{
  "n_empty_slots": 32,
  "router_score": "sigmoid",
  "init_std_router": 0.00743,
  "norm_eps": 1e-06,
  "beta1": 0.9,
  "batch_tokens": [16384, 32768]
}
Below are experts of layer 3 (counted from 0) of a mixture-of-experts language model. Rows are named router (the router's row for the expert) and show model dimensions 0-31. Each number is 50 + 10 x the weight over its row's rms, rounded and kept within 0 to 99.
After each expert's rows: "gets" lists some tokens that make up at least twice as much of what it gets as of all text. This comes from a sample of Wikipedia text that the model never trained on. Tokens count by the router's weight.

# expert 52
router:53 56 53 67 60 33 62 71 41 39 61 65 51 45 55 37 40 57 40 62 52 54 52 52 63 49 57 44 58 37 42 65
gets: "19", "20", "18", "17", "15", "16"

# expert 41
router:56 52 56 49 42 41 62 66 55 36 59 51 47 41 56 35 63 51 56 73 61 47 52 69 54 45 72 58 53 50 47 62
gets: " ", " |", " (", ")", "'s", " in"

# expert 113
router:56 55 80 49 47 36 49 52 43 48 45 52 50 36 50 40 62 58 43 49 75 53 35 52 59 42 46 41 46 46 52 40
gets: " =\n\n", "-", "°", ".", " km", " /"

# expert 75
router:45 61 61 68 38 36 40 51 43 51 68 65 50 42 46 45 61 54 45 71 42 53 43 55 59 45 73 60 40 45 67 48
gets: " a", " as", " an", " A", " /", "a"

# expert 92
router:76 36 39 48 41 52 49 69 42 44 50 56 52 39 51 29 33 58 50 50 59 59 51 40 54 48 53 57 33 38 49 64
gets: " in", " for", " on", " to", " at", " by"

# expert 78
router:51 48 59 58 45 45 54 54 37 48 51 63 55 54 47 36 33 66 41 57 43 56 64 51 50 47 58 46 36 52 44 45
gets: " first", " only", " two", " one", " other", " all"

# expert 86
router:49 40 52 59 51 39 52 50 41 40 58 59 50 53 52 43 50 66 61 63 52 50 55 45 59 49 57 65 48 49 55 56
gets: "\n", " by", " —;", "\n\n", " released", " on"

# expert 39
router:67 67 66 52 31 48 70 45 44 48 53 76 42 39 48 33 46 49 36 49 64 45 44 37 58 37 57 47 39 37 44 47
gets: ":", " |", "|", ";", "′", "):"

# expert 63
router:64 48 38 44 45 53 46 47 31 45 58 43 55 53 41 36 46 49 42 38 68 66 56 54 53 57 61 45 21 65 43 57
gets: " ", "20", "19", " \"", "18", "10"

# expert 37
router:52 50 43 52 49 54 45 39 58 32 41 46 38 51 58 32 63 60 60 48 56 49 57 48 56 59 57 64 46 55 43 65
gets: " (", " =\n\n", " ", "\"", "19", "."

# expert 84
router:65 58 53 49 56 40 56 63 29 47 65 58 44 45 63 32 38 68 44 51 51 53 62 53 57 46 48 43 41 45 55 48
gets: " that", " which", " the", " first", "%", " one"

# expert 107
router:58 40 39 72 52 58 55 56 49 37 55 40 37 51 51 27 48 61 46 72 61 44 52 54 49 52 58 54 43 67 55 60
gets: " (", "==", "===", " \"", ")", "("

# expert 95
router:70 34 72 65 46 47 58 58 48 58 56 53 43 41 62 21 50 55 48 66 52 54 58 52 63 49 56 50 50 60 50 51
gets: " ", "1", "3", "'s", "5", "4"

# expert 93
router:75 56 55 50 51 53 61 51 54 49 48 52 50 53 52 48 58 41 41 87 67 58 37 56 52 52 72 40 41 56 43 65
gets: " was", " is", ",", " were", " be", " are"

# expert 27
router:68 51 55 61 50 44 62 41 55 44 38 68 56 32 38 39 58 52 35 60 51 52 57 58 54 58 59 41 45 60 60 60
gets: " to", " for", " at", " with", " in", " up"

# expert 124
router:69 63 50 53 55 40 52 70 48 44 56 58 47 37 47 43 55 56 51 47 65 52 57 60 58 35 53 61 56 53 39 48
gets: "\n", " |\n", ".\n\n", ")\n", ".\n", " |\n\n"

# expert 105
router:46 48 47 46 43 35 71 37 65 47 45 47 45 40 54 36 51 49 51 73 71 63 43 49 57 51 74 52 38 56 51 50
gets: " of", " and", " or", " &", " de", "–"

# expert 119
router:56 60 59 63 52 60 46 58 43 59 52 60 46 44 47 49 52 53 26 62 50 42 42 41 43 50 65 40 44 51 59 65
gets: " the", " a", " his", " their", " its", " an"

# expert 35
router:56 53 55 47 48 49 51 51 51 53 52 67 48 40 47 36 52 50 54 67 46 34 43 44 58 34 68 71 36 56 43 39
gets: " by", " as", " with", " to", " on", " for"

# expert 47
router:52 45 57 78 50 48 52 44 42 42 56 36 46 41 48 41 41 52 50 59 65 47 48 46 47 39 54 58 48 47 54 50
gets: " (", " \"", " $", "/", "_{", "==="

# expert 14
router:56 39 52 60 43 57 61 51 40 40 46 54 48 34 56 28 31 47 40 58 58 70 59 56 53 45 55 51 46 41 48 49
gets: " two", " New", "==", " three", " other", " all"

# expert 117
router:67 53 56 49 38 57 53 59 56 44 64 57 46 42 48 31 34 45 34 67 60 40 53 47 67 36 65 60 27 37 59 61
gets: " ", " |", "1", "20", "19", "11"

# expert 90
router:47 52 41 61 39 41 44 38 57 39 42 64 43 33 61 35 42 58 52 47 62 48 45 55 46 55 62 61 53 30 61 53
gets: "-", "\n", "\n\n", "|", ")\n", ".\n\n"

# expert 19
router:60 55 37 54 45 48 42 57 66 43 48 54 46 35 50 38 43 56 41 45 55 47 42 64 48 35 53 58 55 38 51 44
gets: "\n", ".\n\n", ")\n", "\n\n", " |\n", ".\n"

# expert 104
router:44 45 47 67 40 32 55 42 48 36 53 59 49 37 52 42 56 59 53 77 61 66 53 54 66 46 70 55 64 55 52 42
gets: " a", " was", " and", " an", " also", " he"

# expert 42
router:39 57 62 45 41 42 56 58 43 39 44 48 41 41 52 46 67 51 45 59 58 55 40 59 62 39 63 59 48 54 56 46
gets: "\n", " (", " /", "-", ")\n", ";"

# expert 15
router:62 47 36 41 54 45 56 47 57 47 44 45 50 33 49 40 44 54 36 56 62 63 34 40 63 44 68 49 33 52 43 34
gets: " and", " with", " for", " by", " or", " but"

# expert 98
router:46 53 64 65 36 40 55 61 52 55 50 67 49 45 51 32 53 66 53 55 69 64 53 54 66 61 57 60 48 39 49 45
gets: "20", "19", "0", "1", "10", "18"